Weights of a small mixture-of-experts language model, trained from scratch on English Wikipedia.
Size: 13 layers, width 384, vocabulary 8192.
Experts: 160 experts in each of 12 layers, 48 squared ReLU neurons an expert, 8 picks a token, a softmax router.
Training: a variant of Adam for the experts, 364M tokens, 7752 steps.
Below are experts of layer 9 (counted from 0) of a mixture-of-experts language model. Rows are named router (the router's row for the expert) and show model dimensions 256-383. Each number is 500 + 25 x the weight over its row's rms, rounded and kept within 0 to 999. Numbers have three digits each.
Before each expert's rows: a language model's description of what the expert responds to. This comes from a sample of Wikipedia text that the model never trained on.

# expert 14
Infobox field labels. Field labels and heading marks in infoboxes and tables, such as Following station, Genus, Kingdom: Animalia, Citation, ==; also digits inside years.
router:488499497519504503511507484470525495512455495474497557481532485481497475460482444547515529466508500482456506510442472529515486505508486458482526544478481562506509516512521466477526527467514507522503478460463450488482472500477465477519521498476507474493504484499479527480508521488523484536517503515503510521528467526521491491456494504509486516497501484519515510535514520492468475451491

# expert 43
Coordinate digits and numbers. Digits inside geographic coordinates and numeric table cells, such as 51.84389°W, 16.533, plus the invisible separator character.
router:516518514512486549454505484496591478501524520468520503468506476519512516518478474513495441511511512489497453467490511544517512535476504469541523522475520530508473497470511555499500505538451528480554531513508514516530513488506522502470530492493465463517497543496509480525521473499527488503497474501542519499475510516503469489510506534486493513520463520470520509468523524538482522440451

# expert 63
Plural "s" endings. Word-final plural or verb endings s, es, ies, ers, and "es" pieces inside words, such as structures, pubescence, assess.
router:516524496506502544467478507494501489498500482531470471562513505480500531512538494508511492524470484509518516539464455517502503510523493488526492514524529517501530519509512505478541482507507488511492468578471483525482480434542515479506495494485489502484489475473514484551536480497491509489519494495543491487531535507502514507455532506511558496435485442546535479496481502542469495490478

# expert 34
Infobox dash line starts. Dash markers and field names opening new lines in infoboxes for ships, military officers, films and restaurants, such as the dash before Fate, Rank, Driver.
router:507554478522516483460451503498483473485531479516494469487488518521469485529503517489541512466516489450503497486501519514505487508475485523527451537446524501521476502521510531526471507541494523509479474466488488515513494502456506462493472462517552454491488535500479530479488488497445510479496466485527519512498492497527457480536469487464464470494541516525549489468504473475496505551490

# expert 6
Digits in numbers, tables. Single digits inside years, coordinates and scores, plus spaces and line breaks in pipe tables, such as 19'8'9, 51.2'7'99.
router:466518492483476524426484553509493509506484524474469504507500487549499484496549519507460495511495512523536506529494504481534461494479529529486506512520550501508474526517498469523505540514463501522511501479485475481466523460523487497501477482520533515454529526498526498495515495489478454513525501517507485494495517503475473499460487517520509487500463536515534518516509500487481458495507

# expert 21
Year digits, openings. Middle digits of years after 19 or 20, parentheses in numeric tables, and time prepositions like until, since, on, before.
router:489500503501502492509489513465542465540479538504515500489489490536457518515457514491470485533508502453474473489500482481476517488519494480578495518469488464515501499483463498520469546495494485485522473497474481485551511540502521512508537507501473482524506467555520475477479530508538495507483502549516543532475481539474540498567498487509499501519488483506531500525516501531490512464474

# expert 9
Numbers in ages, tables. Digits inside years, ages and table figures, especially after "age" in birth lines and in sports or statistics tables, such as (age 49), 1965.
router:510523512517544509465492489470513543460500551532486549490500492521500523531505507522475495484506499481538450497517490482509503494508494537522523508526485482493449528493504481521505473528468489470491466496490492540468541504503491549516493539537494495480512480497542479532513520479460469497537541507513497529470527532521473516456491507482472508545479505509520511476535478487424481498523

# expert 52
Year-initial digit one. The digit 1 that begins four-digit years after in, parentheses or dates, such as in 1966, (1926–; also late, aged, stated.
router:498510516482492496515523468531502524508482533517554522512515520547471495538531522532524483511506513486507529491540481459516453498486467501494459522477513506522533510479509497509496537525475483487539532475521472446534500508498474530538507518536518484532502510489484509512494534501489524516544525514544447508498518520491473519469512504472533474487469545517513484518530542502479519465512

# expert 56
First digit of years. The leading 1 or space before a year or number, often after in or (, as in 1933, 1920s, 19th century.
router:507532520469530494507511496544515500535469514483517497525562478468488469499485505527537462507513495491490526494481514461470520527513464496478499533523533497483519462521488504478498515513469460541557457496533470473481468499505489495518467493508522468527481533501501463502533533500465526514530558521506494500488476543511500523484521514474535466507494535498466527483452478538513514493501

# expert 10
Prepositions and particles. Prepositions after nouns or verbs in running prose, such as in, to, for, after, through, during, plus word-initial pieces like after(math), at(mosphere).
router:494510514504483506498465501474485499518514496494478469517541473564523519507525535459518489513496514508457495509495445553469431503541523497523477496520461469459448530520427503455503525479527506497531527506476554531511529526471557557483510500472517504530517510473506505496511544555481494504478508522516482489471514514506489497494512484521481451487469533552535502509500480470523483480530

# expert 7
Parenthesis in infobox lines. Opening parentheses after dates, heights or taxon names, as in "(age 20)", "(6 ft", "(Linnaeus"; also until, what, to.
router:458528507492482467440489487515529477467523500474516456497448527522523458493498523558451508462465499497500459489491561493498501469486456475554460512512507506495521507477530517533508472505482482480476454476470519487503530498478537540492507503541533522512527488540491502510519520503498526525522507488513508518476474472499505498530476499498489514497477499514534496482535520475535506477460

# expert 28
Capital letters before digits. Single capital letters starting words or model names, often in music, game-platform or chart text, such as X(box), C(harts), Ch(emical), R(apid).
router:484519492512480508544520513505520507486501509499485495471535492511477496525514499537560542479493502516524501474502488523499488531523518488521501471518516475492502546505465513495498496519499442532545557520508482503490526506501478551526509528578539498491494529498470488505484491529498508482554523491510499532475504507502469489483483430496501480498451514491480514523491568484532545495533

# expert 51
Election wins and losses. Election results text: verbs like lost, won, elected, and blank or pipe cells in vote tables, such as lost the seat.
router:522454447473486460475495495516550510516497517501517528531488492491490505436487508521498484469465495488526481482451485477490465521491526501481577551490502531531497534485517531532511499454456521493458476495540533519508488503468501492523526478499484526494487490516495486475502495525500473524525470510514478527515496497450489556494557520490484465475559545484493479500491529528551506456496

# expert 54
Ratings and chart figures. Numbers and spaces in reception sections of album and film articles, such as chart positions, ratings, percentages, and verbs praised, stated.
router:534494504512514492497546489528538500506524519489477480499473529471532472493481489546511481483510510502485479446473539516534530484475520504460535511444533515499497465485470468479545500540468485548504522460501468524475510465489507488538519512480464522467465479480487461495489470528503483522496506474481529500512503512521520549525474535472484483484486532482511508458490481490489476443520

# expert 29
Infobox field labels. Line-initial dashes and field names in infobox-style lists, such as Binomial name, Notable works, Scientific, Genus, Species.
router:488493492551497503493480518446464487464531506483495441489500462513475454512495506534510502471512488504487444454539475519476514510494520474531494541515534490490503501507533528520493484511517494516503525469470460492479495475500509489493486498553552427464532516535474512532450467498450519502524517500450477537472477501491430528514481499478498471505518521527498490509495514486532490509511

# expert 31
Pronouns and name starts. Subject pronouns he, they, who, she, and first pieces of foreign given names in sports lists, such as Hu-go, He-iner.
router:523515490543488492520477480494482497498455492500496484481520513450489518453496487468503534469477511515522509518482485521540509519493468505461474509490489523516467485478488473512438516458505567468518507527451554502500494516467487489497546545474542474525489495519508533492502470494475472492528528511512451545509500519474486468464505518514437488551484472458508526509491518504450485504475

# expert 24
Quantity and abstract nouns. Nouns after a or the that take of, especially lot, amount, lack, interest, idea, concern, often in reviews and opinion text.
router:494527521540495493514494499481502566531533504507481519541480513439528498517522489485467516528508484470482510494531458513495482465505536554502484509504483502499480546504551480517479535516496495534485441470542452491513500521490519506483499510458457496496498478506516526507537487458485496539536467524508444504470515511501466514495530522482524468465506527491494530458539506478528463502472

# expert 57
Century digit, line ends. Leading 1 of years after a dash or date, like 1893–1911, and line breaks ending list items, plus place nouns like park, Creek.
router:494490507473505511490495508527514466475480524500497507487497523525466494517535482534514515505490514546497510503534541458515466466464502510533527487472531494504494486503472513501489544516491491490486500443564478497470505508467471520519511492534515491504531531448503527508487528495434471504557515508499470474519499538477454507491524476492491488526514552478520501456527469538496493487487

# expert 44
Place and school names. Words in place and institution names after a proper noun, such as High School, County, Road, Creek, Township; plus digits in percentages.
router:526476453465472495515504489563542477485501496483477466508495479511519508448498499514516530502506494526521483510482533472466536490488568466496532478462526470537517478473490500481512470491470519468488460470532494478507509503523546448543522449507443515461527531505468528481498537526536475507505428456480495493500537546488520478537478499479496537528529532494504488462529442500469500553506

# expert 42
Table separators and take. Pipes, spaces and numbers in month or round tables, line breaks in infobox lists, plus take, took, gave, medalist.
router:488509490493509493529470453475527533502523544477460503540452492517494494458474545523500514505507504432539491496457462503480475535503465533483519486506469527499501532527487485479498513526488493481500508465517490500498503486495505523523543473518471542479472537485507445486507463497464523555519470495484474521484526546507530522477493505518546503548486509535523522472547476476525466479493

# expert 40
Table cells and pipes. Spaces, pipes and cell entries in wiki tables, especially review-score and track-list tables, such as Star, Length, Score, percentages.
router:484529496504470481511537498521532545529504539498490500494487497534539463473482530537500474487535501496485549448490482528482526508491481518479520516498502503510513481509479516490486524540446510535532511535565454514495497501520524475509526463522470464505457484465525479509474464518473485490483511482506491543521522488514547556502500534454492509484502518527511514462509502527482446519479

# expert 17
Year digits, relatives. Middle digits of four-digit years after 1 or 20, such as 1932's 9; also relative words like which, whom, there, as.
router:499464492522503471510467478493499497491479495513485508506517530507523499498494531523478518505536500488495474500556497504470464492537487463507528553513509478515520523492526520499483526486485481502458485513457502490500523534500485498516437509508455508472511508524509532500433520469510489521489483486541533517484487478521509495491475485528451493517461503482482435498503509513542497402511

# expert 39
Capitalized word starts. Word-initial capital letters and consonant clusters beginning names or abbreviations, such as B in Bishopric, Sc in Scots, Ph.D., B.S.
router:549559498499464551554518503503507499497500475446518488518523492509532534499491529489540529463493511518532482486451479492552504512513498519517505437477477484492426503498476500521506489493484482486546483502507461477496433490480524528551513560523525503530513530478477519475457530464483473471485474433508513510542485535487523485534470456510496487500520489492483519520511517503488485511512

# expert 20
Male first names. Common male first names in racing and sports result tables, such as Michael, Jeff, Steve, Chris; also abstract nouns like idea, result, threat.
router:497505511510472491522529504455467550479497577495498515545517538500570514483521485500488506472500512526485516506483474547530461484472507518477468491529529507528520529485526466474522531488481512539488447485466472505518496526498490531495531535483473517530456483446508526475487496475468524520470511473519525524528477500504519525439491532513534458487509444506480522479498556496486516494489

# expert 18
Word-initial capital pieces. First pieces of words, often capitals after a quote, line break or bracket, such as "T-icket", C-linical, Sp-iny, in-visible.
router:509557496517441515520476461497472498510517519546475482528535514509489525511527502512531538517493506517520477507478455547503503534496535508520499491531490440505444530493453456523494529497533482511544532506509489508509456534490487539492506553526545515519483531496474524513462475520500471524487514483504505531468503523535489474518497446502474471468493495517497538529510515466531510494501

# expert 46
Table header separators. Pipes and spaces between table header cells, especially in review-score tables, such as Source | Rating; also verbs like create, wrote, find.
router:552516512526480492510463524499499550549495517489504485479510511516525455515470494487509544504510502535472527465499509517485463488559489480472546498494511543501492530534448524535469525508528489517525513515529460503470487488494511475509502507485481484505495490529484484490441487447471497509553453497493556471474479524477531535539480513481467484455530523549475505459503477520488509443468

# expert 61
Plural endings in tables. Plural suffixes and column words in sports tables, such as Heats, FGs, Points, hurdles, singles, and pipes after numbers.
router:496515496536481503498523490480571517503502496543482470532497468504496475482469516517499522507460504505493501491481467480502514490533486497503513473481519538503550458478491527481493499479497482508448477514513481485497536468531511492538512487506506537457488481489536458483527479517474517476533483516537479469557510463486516521474505528470494535466477440503521502476461503486492476508478

# expert 5
Narrative subject pronouns. Subject pronouns and person names opening a clause in plot summaries and biographies, such as they, she, who, As Leo.
router:474469530536499482482488495499533484504509472489500543475519524457529538497481466500497520486496498530483510464488510449521490500464466501492451492502544489487494528457477456535508494471521480461508482530470485529492495521510498459523513484473454465518518534497531498523534536464503488524525510470460495485510508497509478472460537525524515495534472526460535461503499534508494492492536

# expert 22
Coordinate hemisphere letters. The N after seconds marks in geographic coordinates, plus digits inside years and numbers, such as 42°58′42″N, 20(2)0.
router:478522468459485501467466509494464507492452526512511490478479472495498515462512520521496442512506503507537486449484470516504523497488487493544499525494474508494528505472477508492493480501496475530519540481504518434507492496481497538537485476517467548517479544507531549503498495517447487506474484510511487470528519498483468512553429472520493513506519517522455437520531524447529500513510

# expert 23
First syllables in lists. Opening pieces of names and words at the start of list items, lineups or table cells, such as Ha, We, Sch, Da.
router:518547493538502498536445504546468465484500479521478508467491531517474549477500493472524526506477507481504487532461495511509493543487490504488468508511470485501474473473494492491454509495529556491519469510498517511512471533460467508494498488496544482522500526528465527534497481526503515512522469525521507493489483506510517478473529527495455460523474518476532446489487521496476460529522

# expert 11
Name-initial consonant pieces. Capital-letter pieces starting surnames or names, especially after Mac/Mc, such as MacPherson's P, McC, Mark, K, D.
router:544536497492517488519481482502513546498526557490530504541489506453522524463526511506525535492513514543531541490461499487532484473495529495462464540514485512503503561515482482525486488446477485459526510500483505528525478514475467521533502515471477480510468490507493525466472513498524450496456475484478462494498500512504529491502514473448476526542483529491462528532503536467497453488474

# expert 48
Row-ending line breaks. Line breaks closing table rows in sports schedules and result tables, plus reporting verbs like announced, reported, wrote, stated.
router:493534522484535478505501509468471509521476477499469482533493510519498540519509512535505485457446499485495452508458512476526498504508504535515541499496513518517519501493489502500520503485489452495474511474507481526484529486470483499493531495486468518497478506476461472518496479468475488544498478498456527492468495513486496522458500553572471498513501500500531514535530507524516498416553

# expert 41
Plural s endings. Word-final plural or inflection pieces, mostly s, es, ers, les, as in books, names and dollars; also Web-s-ite and Chemi-s-try.
router:505487497505499474495465470456504462467493471517464522481507524452507539458514456462500507518507508514512499477479490501475504458499480469524524527463513534538549492508497531524480513494529487465472457503520482502509534473506485447505447546542476534437475481490519510510519523498473500462539486482524488480560488493516474486535538487481490511515469473492467502527458524512497508493499

# expert 25
Single capital letter pieces. Lone capital or short letter pieces starting or inside words and names, such as B in DrugBank, D, McC, Ph, wh.
router:537568507499478527499484523459487476502530478490497473480517482517518495548503508526545520527495510525520551502460477515485494522521528492465500483460488454516464550489472482519453478497524454547535486530505437496494481504512522552534507535537531482508496533478502506472503504458486455504522494455502479539516510533535494503537529450532517495509495520513457491525527513478509491499509

# expert 60
Materials and substances. Physical materials and elements such as water, air, food, oil, iron, Steam, plus signs and word endings in technical tables.
router:472513523448501540471510502500527498543500555495494499542497455490531486533489519452501467493525512495528469509473483480487493472488534488494527530467487455451513479532489512496493475517448497489474460500520486490523472514510496452479506474557494489486488491531514493525505486507521491490516449505549506459532468497493528507498524497485534511523510482491473514473496470518519563511472

# expert 47
Participles and German spaces. Past participles after was/were, such as purchased, buried, elected, and spaces between words in German or French titles.
router:528507507512510501496483523501511505522454488468505513489472490420479485518470489530485505505514493484475500477496514526517505549527504499497535504515505523439528456505534505546510545487494477551517469498546456519491481499507485500507458492526513501512477502509471511519509457545463491475541437480459506472487497501510499477534530538496488486502496549518481508482482485520547502459485

# expert 50
Election table cells. Pipe separators and cells in election result tables after Candidate or Votes, such as Candidate | Votes; also the and verbs in prose.
router:514480465508467478482493504557516535515503491539518512523464502503505513478488514526492478510509490484500536428448526512503483506477481480495526523467483522527467513453476500497480511477511478469491531444510517447472484486506491516509527526492447479491474483503510433489464491528510437503455494505519536515535502528455496506465484533488523521469531512484536512477517502498517461502528

# expert 62
Mid-word fragments and determiners. Inner word pieces such as Tre-at-ment, Tre-a-son, Per-man-ent, digits within coordinates, and determiners like the, his, their.
router:524491487498503508508484516527504467503512495468518511529498509466485525546503544529496532468526518491485485473514474527493449509451506498463489493476547540514560477491448490529505498478481497456489507482538526491538519498461459508486467460483476484485461513506502501514519486524470540496558448563523516520515539506510455490507523514464534482500521535522475498505469501521483477484496

# expert 32
Relative words and score dashes. Dashes inside tennis set scores like 7–5, 4–6, plus relative and clause-opening words such as which, who, that, because, they.
router:511511493518510469540527532507538491503529534496504548486477520514534533480485473520502540492504508475497518488505517504555537503471494499481516530497455499517556503490495476499498512523503470454478480487495478509518514498453449511486460509493503481465500527490505473516524573504508476525514484469471516508505507473499496466474492508542461559501467560475517497516544528460514508502502

# expert 38
Digits within years. Middle and final digits of years and long numbers, especially after 20 or 19, as in 2015, 2006, 1903, 27:52.
router:494494489508474520467533500485550480505480536528438495513497465518474510526527501536490514501469496493549466534495497487525457507493525506520478525510515500495500526464519503504546520495448516488548464482504500485504521461522464526498558531520569533535529508487554486503490554513481470448532481510537512498494501470509492472457492520527480491531479518511514537511516529468454476507532

# expert 37
Word-initial fragments. Short first pieces of words and names after a space, such as exp in exploration, b in bogs, Ch, McG, and digit 0.
router:499570478483484520528440511523498507510462473497476501509532494468514555489471481509530523485478499535523489495469540505514465522488525514464497477502474473516471529472489462505452522500491493470519524451507535479503477499476492489496514522475506471512501508498470512497504519504525494479507491483515497531486523543448493470466496457505499500494522542524493503467497473463493522502524

# expert 15
Prepositions and particles. Prepositions and adverbial particles after verbs or nouns in prose, such as in, up, on, from, throughout, across, including "up" in upcoming.
router:523520463477485507467460489464507511549508531471497504588544461501515529529478508440513485522512511497493489505489496524512474528522528464524540518519495501473480514551484519462496537499495457474544494488534531482501524512531563485516507533477496465512487501510457541530495507483496490511502514483485494519503465503490474515504467550523521430502535479528458518488495485487532499476503

# expert 30
Clause-subject pronouns. Pronouns and relatives starting a clause after because, that or commas: it, there, they, which, who, she, he.
router:469482550536516466494499498502537490526530462495534551483536537476552493489490442473491538505467518511486491475513518496517481479498453495477496527492513468516525503466516525531497515496522478476450509523490464522496465517486464478485483497457473476521490547503510509522511531515469474528535494490431494500512483515469489511492532551549531513507487551473524471518529535496535484425497

# expert 4
Infobox field-name starts. First letter or piece of capitalized field names after a dash in infobox lists, especially chemical and broadcast data, such as PubChem, RTECS, Platform.
router:463552513501484507499459469470481508532532567488512508503491486525497486517506511549522515471530494508528504461491473530484489501487515482515493502502483468475492539476465503519455491528526449500515542503496495495488524535461512520525522517511513506508484506496493523453465539505493518494516510518464516501496465481510503514512452466463515490493496489516492528489513484455518470495510

# expert 59
Spaces in chart tables. Spaces inside chart table names and dates, such as Ultratop 50 and Canada Adult Contemporary, plus reporting verbs like argued, praised, announced.
router:525498514489530476513506512483493503518459530478494467480485475494516514488466455531505497543505514518447539462531539538500496544505495517483544468496536536490497478498498548508508517544483451546519482533556480511483507479491518527513500468522496523515452516498477484512506451495490494473521502466490534524479519516511491540471475536498500532501501528482493542470457518492496470470499

# expert 35
Digits in date ranges. Digits inside years, especially death years in birth–death ranges like (1864–1920); also percentages and name-initial capitals like K, Sch.
router:544538483490465477538488497490501522528443513488504525505476547473461536537510478520501498517488488507491487501482506517501470476500511461474530530503478446515478541454466476526525519510496487461513541495493497485518502538466443552520560524537501484493500535516509497497453505521509480488518508525521481501528551524465520504534489479520471529541498471512481470513513518480452502517549

# expert 45
Reporting verbs and objects. Words after reporting or authorship verbs in reviews and news, like wrote the, stated, argued, plus table pipe separators.
router:483490525535505503516488550490537490469517513458521489485450541500509462519513477547503527492511498506495464439518528527522536497479473504448537484475526531480484499508477517473468487516456479486537472481463476472459529493482489482506508468496476481491491457479503491502484489481493497527471511507508536505499468548497453511483499527512484500522522482495503511498516506521488510414490

# expert 19
Mid-name pieces and first names. Name pieces like ph in Humphries or Stephen, Sch, Esp, and first names such as Jeff, Jim, Chris in prose and lists.
router:549534518474483474542492517500455539476474555457465545503551544487545504465466486502462514457512508528516537486476506474502473462476474501507509469492497518521487538474500460523444496496499507521503478544480547482486483508444475482531522521507493511527514455505509517487490482506470489485473478471495470518545491526526514514457533513500491512519533483477486484518556534470456512523473

# expert 2
Temporal/source prepositions. Prepositions after a verb or noun in biographies introducing time spans or origins, such as from 1960, since 2014, until, after.
router:488444499484557482518511509487523509504489528486538502502503514569514496512489473508493512516499515512486505517542548467507490500491429473518496493501509531542502523522449514492455506471498498475504520485467530512510486512454469535526510495458513488529499478534500516474508513497483476515466553538540481523496493486485502500530512519488458512509517463510477540522464511524489493473510

# expert 0
Common nouns after determiners. Abstract and everyday nouns or word pieces right after a, the, his, such as reason, word, boyfriend, ankle, factor.
router:483536487507492478506459503476510477513536497491481503538474476441558454514483484500500538538530502493508542513465478507518470448497482487516480529500480483500504509522512493498465479529483527512495493471531447497476510533480506532477531497454487482492460475462501537467522532487511506511523453562477474513483500495508473529542536475493523475497473534460506554484525499460515467498462

# expert 49
Determiners and possessives. Articles and possessives before nouns, such as the, his, her, their, my, possessive 's, and table pipes between cells.
router:469489539507513473493491528473523515513552514517487480517486516521546472501485510488469530473499497508492487486480496516478500505470518466465446494476499486467475497544456486530510453513464472521526503487532462481484468480507471486491531492490513505509487462472489475529533484509521521512481473457500511519512489498486473529503542499523486448512537502467512522464486495515539462432530

# expert 26
Noun/verb stems before suffix. Word stems right after an article or noun, mostly awaiting a suffix, such as regard(ing), dismiss(ed), After, during, concern.
router:498488515491471504506474476475488498545508543515500526543509514474546502492492478467477539528493490456478477531490486487525465482513514538539494535480516527479506515512504524460478496534552507456487496448464479523475514538459498531488524529472452518511517477497506513421520512459473479536539506516510515509440508518494480499477512506527500472482508564483533487518528516470516496440472

# expert 13
Football competitions and relationships. Competition names in football tables, such as UEFA, FA Cup, FIBA, and relationship nouns like relationship, dispute, girl, Spouse.
router:491469505469507499443480508487501471466517494470507484494468479523509486507527476520457542527503507506514501523506513496483515470459429506481503491539513490482497518498531475539462471508446474501483511460466504533468499475495523512489506469536524511498521446505477461507497501482506545458538519496476475522478476477485457492510496523514468521519484524500545521496497521459508493510502

# expert 8
Prepositions in descriptions. Prepositions opening a phrase in species, technical and album text, such as found from Oregon, during, throughout, adapted from; also F in Fe.
router:548490491487458493480500509469497505514499514535458498513498477530518509528478548508522505514518499529507501481523499481482504489515473481510532496499490471482487539502460533460481528486506471543539528519452538490514500503483540537543452509453510472519473516495519501527496498503487474471475517475503500525498482488490508515499483465533495491470529483469486531478527477489529520421488

# expert 16
Sports infobox fields. Dash list markers and field names in sports player infoboxes and league tables, such as the dash before Number, Pld, Current team, Role.
router:481540502473514514512481488486472517484515505508506471529490471519509492499557501521486544469502495548529471525518494480509529524487500485500479499506477516546457510512524520520497476480475479508557546469465533527473547468488539516505483490526530519491544515494488522494471471515499512451513525507509491571492467478504515453539458514500474541539460459476564521517486540498492462484526

# expert 27
Taxonomy entries, clause words. Line breaks after taxon headings in genus or species articles, plus clause-linking words like it, who, which, may, also.
router:520482559552497467476478502453530472532499495484511530490486505489493532521493454511502482532492509523505506530535508482471532512441474485496486493486518502528478498518491532526488512514478517515506481502473489512458493483533484511493492497463495470500490554524559526530542494538512508529501506493447475490518509528457488549534489510470502464504527519481535529513509523498516493460496

# expert 1
Given-name starts, list dashes. Opening pieces of given names and surnames (Dick, Hugh, Ho-, Ru-) plus dashes starting infobox lines like "- Country:" in sports bios.
router:480507489526509486497460515551475531467508490527523498518465491511509497477528459538522494461488503526550501544491516492543490456442465489479466453538507516521491547502535465465484502488482496480502504493483514511489490482470450500482558469479504488484496480490523510501501497493531526481521470501540462555498505516523501479532500541520500532537510490473484474489497511502488466535526

# expert 53
Spaces in credits, CD. Spaces after dashes or commas in album personnel lists, such as bass – drums, plus CD in CDU, CDP and album contexts.
router:527534505511514522494530542511526459547478493470445450485476520476548489499510496542548517518527502513496507470536498495480528509514494483471504545531522544458534474479460499484472527500466511516525477522508488487488501523490486491519497468509500486499548494470476464544509489509516493523537500461476504502520522513536504527517478512490480474522516541506452542483521514521473471491498

# expert 3
Pronouns, "he" pieces. Subject pronouns like he, she, we, they, plus the word piece "he" inside words such as rhetoric, heart, Rhee.
router:518477517550466533554445483493440489489519465519454539541525515455531519482470497468506531456469505510489500505488485523524467457488468509503453486485482506500492512528527472513444496495481508527496474489503497508527517501466529505471516515468503517500501519494475501507530498504496509466496511505513487519508482480497473501475516530540466508483470498523507487475486496501498447497481